Below are experts of layer 2 (counted from 0) of a mixture-of-experts language model. Rows are named router (the router's row for the expert), gate (a neuron's input weights, with its number), up (a neuron's input weights, with its number) and show model dimensions 0-63. Each number is 128 + 32 x the weight over its row's rms, rounded and kept within 0 to 255. Numbers have three digits each.
After each expert's rows: "comes after" lists some tokens at least twice as common just before its tokens as in all text. This comes from a sample of Wikipedia text that the model never trained on. Tokens count by the router's weight.

# expert 8
router:125138111083166118117115145141069182146163113085076061118105080135141172132129145096149182114051105151133125041111115151156089097124168170141039138171106168090139120156149137133161188149095113
gate1:115158151155149138106101155078128116123166065156094111146120140125180132141182112114184144129157175125133119113195122120096124108052113117175152140105130129127090095130157136118161071128100127
up1:111123178152138146112112104046120114071159089152066096080080168124156161050080128139185074101151167170101143103133097133049145067133133145174132110124122109093094092150125124139138110168087121
gate2:116146108168094126078115127210108145091135085149148154153101119113101090085158127144107135114087160123131121110107078136130130119118183077139083163123128109061068137128119166146141148123143059
up2:150111139124161096138122139161090171090143107141113116174132084179152162093124099171104124085107161155130099071133126134137195097135159095081123149158125138096128109144150145125170135145123136
gate3:166073077123152154110097130099084130152148108160138124110136123129128106118125126150164101107134076148118179143109169120176183139132054090074118090096174161127143118160146110154103134176141149
up3:147091104121166142106139124097091133121136124128116114138107110102117049133088140171180127134155177141101198139138220126132190175137075104073124080119136167091141119167208103145142164151150125
gate4:116106119137076177198122100177068185162152104152143160126099118095127095116128140124077178094163140116099136046108126144121171142143150180076114192176139105157102147135117132180137157133164139
up4:094134124106113178179082127135097147145146106124142124113076082101135112136133139086110125084138181161081122121079097132098196125114142177090074159144097084157161130099111145228150147135085102
gate5:114111149111148130065085136146133141091123138130152090145111107180179065104060157145132152114083093142124065103176113151112151103153131154180153066120146084133218088167088108137127157216125128
up5:129131172125109122115077079178138111088170153107129136141111073199144082084084134135062101082109083122083126196144130148084065167101157125081112109102154109175148137054146086169125139137108142
comes after: " of", "'", " in", " to", " for", " at"

# expert 7
router:140134165092147156097122141106153116115120102151112184176155164115150147183122120103168094150161071112167182136151112052144116145145137163124141086094153073124087126107113108182136084195160120
gate0:166143048092122139144176148115138109147128095137093203195129163119169144146148149102104162162096132139119192172152118156125133100088105182078121104086092131094100145165121116165162166070068145
up0:145159024094154133178150161126139105122122141127133197192139112119177162109107168116089118127105147135118173151139167137082077155099093132110121058097138170073157129112137164118098138098093129
gate1:062140128180095153192126116136148149112162132084134132180136098113117101153113174129153125095138090123098123115102197158140133159084160168140128141120143121136062137133100139131200143171117102
up1:105135179159120158169080144143168128089138156098138149191140130093099148167077213143133125074115071129034159147088172106120108149089133133107146104161110156141089127100124106174157120147140107
gate2:097143126162111141170191125133115138146118090152200071149167175136178153090107163079185109174130097182197104146137078116074154159163125095134159071118184145186132121177142185152104130130167113
up2:149110086082130125095181100098082130125114115121182087172106140106139164147195103133217066095135117144127109146129114084171152159185087136161140117127180149120118182142158142121104110104158086
gate3:173142138093104174105111180151063145116058137138139136097185158099151122115084134084112132183143131112113096080133125167121071144162160106110123149177108096158107124106163102204132110139160107
up3:115142158098080136125110156110112111139067149120107174076117180114150162078152152132195120137160074146150130097137073122108126099154159086145093186159116114131190132130136126214079161136149138
gate4:210141146141108140087141135124092172174131142147125152087166161148130094122103093182108095079139113144176129041147072095122096154146118066125073155152109089146144097134121099135131093060174131
up4:183158185106129187104186121100125173127162126127140132131153184129140118109146110133106120125131068156126149061193100060089156139192150133082118163116147149151083113117164121112090154110160141
comes after: "-", " (", " \"", "\n\n", " the", ":"

# expert 3
router:144098095099149157083098154125175139110155124122149127103170116146163089160129124118071198132110121157146133109133169110078127107102086114121161143119140151141186132119106138167107128171128138
gate1:123141105111096122167106138165070157125122130123132114118159181113127140119100177099105179139122164113144174161184191124132184171104140169138153063101129056133133110048184110107138144105195177
up1:124106106163090136128086175141125133113110129135130147125180192103121153090086116164099211092162124104078126171094145155102188176118117147086167098099070068159161114076164090146138156145132151
gate2:105157150213153122154082125135088151123177110088067078156140149099158141148137169164130177144164155112150119086159125091125162097074130118155139048171128182138151144109133101138141156084062137
up2:095144161214127095168156106085112163136172133045089109110146137143139066134148191113173178182154171131157113154124148077157133127088110170123156081172088178149112188109108113125177137095112158
gate3:106168095151149080089089061132135116107123131108094106129100169148109080130109126178155123136104091197169152148106131172175085154141115153143143162140122127145189118118145092137127064129087091
up3:152166115127152148096157164128143101100184118151120108205138203118122096139121144174142167106148081129152172217114112147147103112185049111137152143131142129151157155082130151162134088132122055
gate4:129144122146119128142168096145178162154162164143106112094168065125159122214106144152154095092098193101124112097083203083149123138121093146118113114083154137191119144159148125182104114169160133
up4:161138164113095162170167070172139146129114163142069129142162115148125088168076103073137119113148184084095106131122145031106148134114121082070121164052149164133101137141171127173101083114142148
gate5:181100122124129143141106152168121072124092133146145068142107115155144061131153169135077107092130106137184093158159151135115100145190102108127081084164117131120144119109093160219138120147057112
up5:209130127141112123172135144141102108085119125148066080152111104152167153135193153108035075118104151120165116162142149147118080154183097119135103132118119142109119133111114183158161148141068087
comes after: ",", " in", "19", "|", " 18", " New"

# expert 11
router:116130055140123156121125091178075124166139118106161140128151102049104135186091096161124125157092144115099161117143165128148104163122101096123124136094136159129170118171173091136160106099080106
gate17:160092103122112079123143133158147119141099172092088150210099030104061095153157158168094132118071115152106094111089145126116170103139138117096097164133135111168126086176146117159091138120116099
up17:176104104081108104133160166160175154150171151110092153159124094104116085118142126140135091104121118156085116106084101093119178146086189107078091172113107121154108097182123122128075129155178112
gate18:112135118123130158118104140098137172098145083128137076155178136120131148157091103091152033134096126142160118138073100111173189133125106141113119148141138147099147076156138116137098159115142113
up18:102124155113171141115112104123179137139172110148085099133159095135136177161131131115149078105107148146098118146095063089128155153151125175164091197135116137111151130181100093137097160105163149
gate19:153097145160120148172122146128185186135096166054089144161168121131092136173138139148162113113136167167137110151106168112147128125136117107135055161186108134146162136133188125152163113148189078
up19:119123167153140110153110131150140152160080155073118125154153126135105122188157130200143079119136180183133141142137199096143128131151143146105095142231089132177150163165162153104135122172169100
gate20:088097109100129119182055166126126162139128156168141178127185168128089199089145149158121140144110098118086081129139128127125115138134142078124133111164137190170168150064103035126151069140114130
up20:072094161132129144199076168134162177155113151182143126106181193124087179112139114128127164133111098137099056114130137161103083141121170098127132132173115187182160109079139100086133108121130094
gate21:108164053164147138202169085088109127142122081149126147151131097125151161163156114123108145112123145090119147141141126104122136142158079138118100112108065077148080159090169174149122138089112175
up21:165183064129128134155180072112201132145144075154152111133141117156157124174188147096118174121098165119157185147123150166174155109163106193155160105084120157151141125096132112163113169154044119
comes after: " |", " (", "|", "–", " was", ";"

# expert 6
router:123111160092127158125097146122116119155105183117153143140174161196097166115140114166116154098090146135119124158124079135101146155119097129097032106136173146205127138165097171133123163115143183
gate1:081117117109097146123130115154133127132051122126052105141150127101077107147105086217133124136112135108128163071130134129108135097139118098064151111095180114136087180132119132040151197158132144
up1:061133138117132138129136088175101155176119104090106101174142133118046121147085075167112137165129125107107156133106169148094120147145107146126200129084121141147125118146147093117135182145123144
gate2:142137143166149126074129150156138152104109140157129162121144098109032157157102129151125111152143125138140131177133096129122091102153051142112087107164091144169136162151123170137118135109098143
up2:146110121141080100090162212102180136146103115169140175060132118142045136147097141145125111147109112142167109176109105163128168108154035141118082111127085148143145176132105152132091152111094112
gate3:114181143145121131102074131126121136058109144116138147111123106161098070198159176095110125163127138133131126125087167107103124149152107197145100213105073114153126159158123126146175140084120082
up3:147190125191083118117103161143147099123099144123110153077106141187146050190184165120111140165158115125142169146093151103117116162115129209170101232131102120176129102177124114118195130149125098
gate4:082139171106121129148199104092152073128073142110118149144153105139132083186104151136153115145158099160128105136139151109151104052102092067133122140102093155139125092165146158148113112098153176
up4:124119124117223098144141125147139051087116188165142068077140138128125113140165140150112140129112112190133089121101127159153078067116134055121093109147059119087118125089094149167098137116143159
gate5:116088112063122137149080158096131151126185149088156107136154125142156126131057123185093104151170101098082111184176172112104107064157123238135077113081170127158167148148143145162159177151102120
up5:139110150094119135111099151095174162121145186114216109145150066142129159138033122113108105153165132119045155182163159093108120077106112159115047104112111115142183155140123114134152093166131126
comes after: "=", ".", " =", "\n\n", " B", " D"

# expert 2
router:186141129175077167161190117221183057096115111159128104127094082111137180028104159073112108125122177180208203148093132150104131137128120131169100118161159104113172145129109118152094126094130143
gate17:125167173147103104157142137092179106122142113140184064127105130094117086080072075140141141133158122106091130121115085101127093117145139157147163107137091122112171099193086117058142144139084152
up17:118120195186118129113166156079216123118129144115168086113120091136110095114100122093068150146192145148118125119097131107191095120144073132130125109135076136072108162194086135112188146109088154
gate18:170106170115105153147154151198184150142126098109142133130172093123165092116134117111114164153138103123097174125088098095083078108124111194147140111111101105123103151126073147171156109117100112
up18:165122164113113137133152170201181152089151137107103110082138065150172070183118181109130122142109089129135159134116083090084119081121132176170132163068091155183121117134097118170133137134104088
gate19:128104117149158103153090157156136144093111173156152113133153206108114167076108168168113141180114156175116097131079115129115183112149065138131131102174185122088167168151144104142145170152103184
up19:117136130167165115141158155143113121149165168134133070196129168096150138093052132116136150194133164164131077153088087181161149138155075144133114105126142120131219127139178098125122128130066139
gate20:106198192103053073195149138144111164174047118152145148126109117109139157172145130165121099137170173123150129124104153124099151085127147152077085134093116115103127198143119140110095151124121110
up20:123127147084076096125120161131121143115068117137185115112071087091140170157157144114043130127144167165106143183063182093101110050111144124089108157074155081073141188091180113089104166144121121
gate21:206110144142124112184141191116123151183102135124109146146125114110080107044123138128145109148092173115112137120100149064102111065113090094133139138127130144129170144108142105108107084198143117
up21:151104159121140050192133208109104145189131120121106146134147159080093108106064113113082115164154179096127145121086116103129157096155139082158133133115122142152138173109157103127130080148111145
comes after: " the", " a", " as", " is", " with", " The"

# expert 4
router:163095100065106135110157162106119147131150075187129112111155116130119150152093122128096143196140103182100109133157120127108151062111114111159129165082132132197128204145043126127072132146085102
gate1:171120155058138103123088156108147122124104138168095097144139131116152122044147111156156129113153116119126117096123155071065157152119108163065107096072115113144151144169130184103089101167133091
up1:157087148096105133148090111131141124089112097181082140147122110160115132083180114150162162127139150142138098053139137037097116178121123132052124084093117105169091220115151199106091108109139134
gate2:157090220129122142140118124142137128092038124144167064064139128020173141105109144105137135175141097105118163106103149113165155141153120127085124130080114198168119105113142147139110149129105146
up2:169111125155139138142122132162133144082050120141146090124163136035188125097149172067121132142113128101099206114060160101156141150165132120085135111123099189153154122059123157090069148130155169
gate3:180104086097144153158167064108094116113107083180110111174092110174061099135091129159126149138138140163090161154093127179126117099131065129156125235084109130189121148087110083124142128205152129
up3:142117113107160099196168121121137154071112068169171104199128134161061080138108122150159119156123115207153115172139083143131122103114046131111133166086133115146099152073133094134167120152112136
gate4:179118139172105050104110136111107016135084096108112094148137132086107103090169083136151087127091124148143156133138148153096129099163083131132123142131116117134133157150114092104096186151128079
up4:114092126134129140101120097052113119117076124130122109166147135142113112132074045174162064142079154112124117126124180129094131100160102095136174128095173102186091163133048118132133123089146108
gate5:116101122075178098086178149168150150133098116121114100058130141143162190158132127136112129156119148134054124076122189076086147102138153184168109055103039177122173086069132102128154150130142121
up5:103167134129119116094179134081144142122077100091132105127107166177151157136141164100093164154167162150065152055098164122140177079151121157120042051058075134162176107135146112076120162099173139
comes after: "\n", " |", " and", ";", "a", " 1"

# expert 1
router:119061145200095094108101127144171070143138105115090121163130108165187112123195107097126160089139159114124082146112132129157124109091117148102128081143141167069135123036120122074148040133090119
gate1:126159165138142100104108125144139122101048086118068153138163147186146129178169171171149132163152119106154119137110105093169121109123106171112115156090173124064176162128153120118114125072148114
up1:167152135115170169107155137148100164156119000099105138147118161183102132173113128133090203156137167137149088096099108111082085081118135169139075139118112128083141180110119121147131124145125071
gate2:130128089111070101180119109121136138166123106154153137126202129143053158098080128145086156119162083097096113051143089127109112096119157133157177138134114166148114186106107178095155117158218086
up2:170140100104053081168109118152118148158106091180159162141155107135075145118077146160103141101142070111109114087119128141118134120121113157143201165137117154109129243123150196081202159155177132
gate3:136101166104110149150174105161155118149103117150106103110148124127076132191175100165113135128192137188056131122077114187108082159135112185167151075163124083174124115062161161106125153134172092
up3:127142200087133145137133143125127104141090102146121121127152154082091120177161090077112128184169147212084140155098125160089115127115095156143163104192143148152101137062143164101094123111119129
gate4:162136153129113016083144145189150143145129095107145100110128132110150123123068067128162178139069152144100104155096107102138109112119164099143147105110163116136219141130088100106118132075139112
up4:197142111137146082072111067128163144088101044173087102111098112124168108126160126145130125171160175197076079159178148123162098084178149136123142175115158203099100084137140181175078175085148086
gate5:162136135082115117144107172144117087083082080142143137120094099111124106159116094109176113114127112142111104119129142111156128119136173154105124127167095154130151132153222207094142136121111171
up5:178122118124098127097101179115074068103093109106133155127109063113121132130183113154182159108116113148138099085140142123136119106182151183101108144137133140158122074102207180135167145141140155
comes after: "\n", "s", " 1", " However", "er", " 3"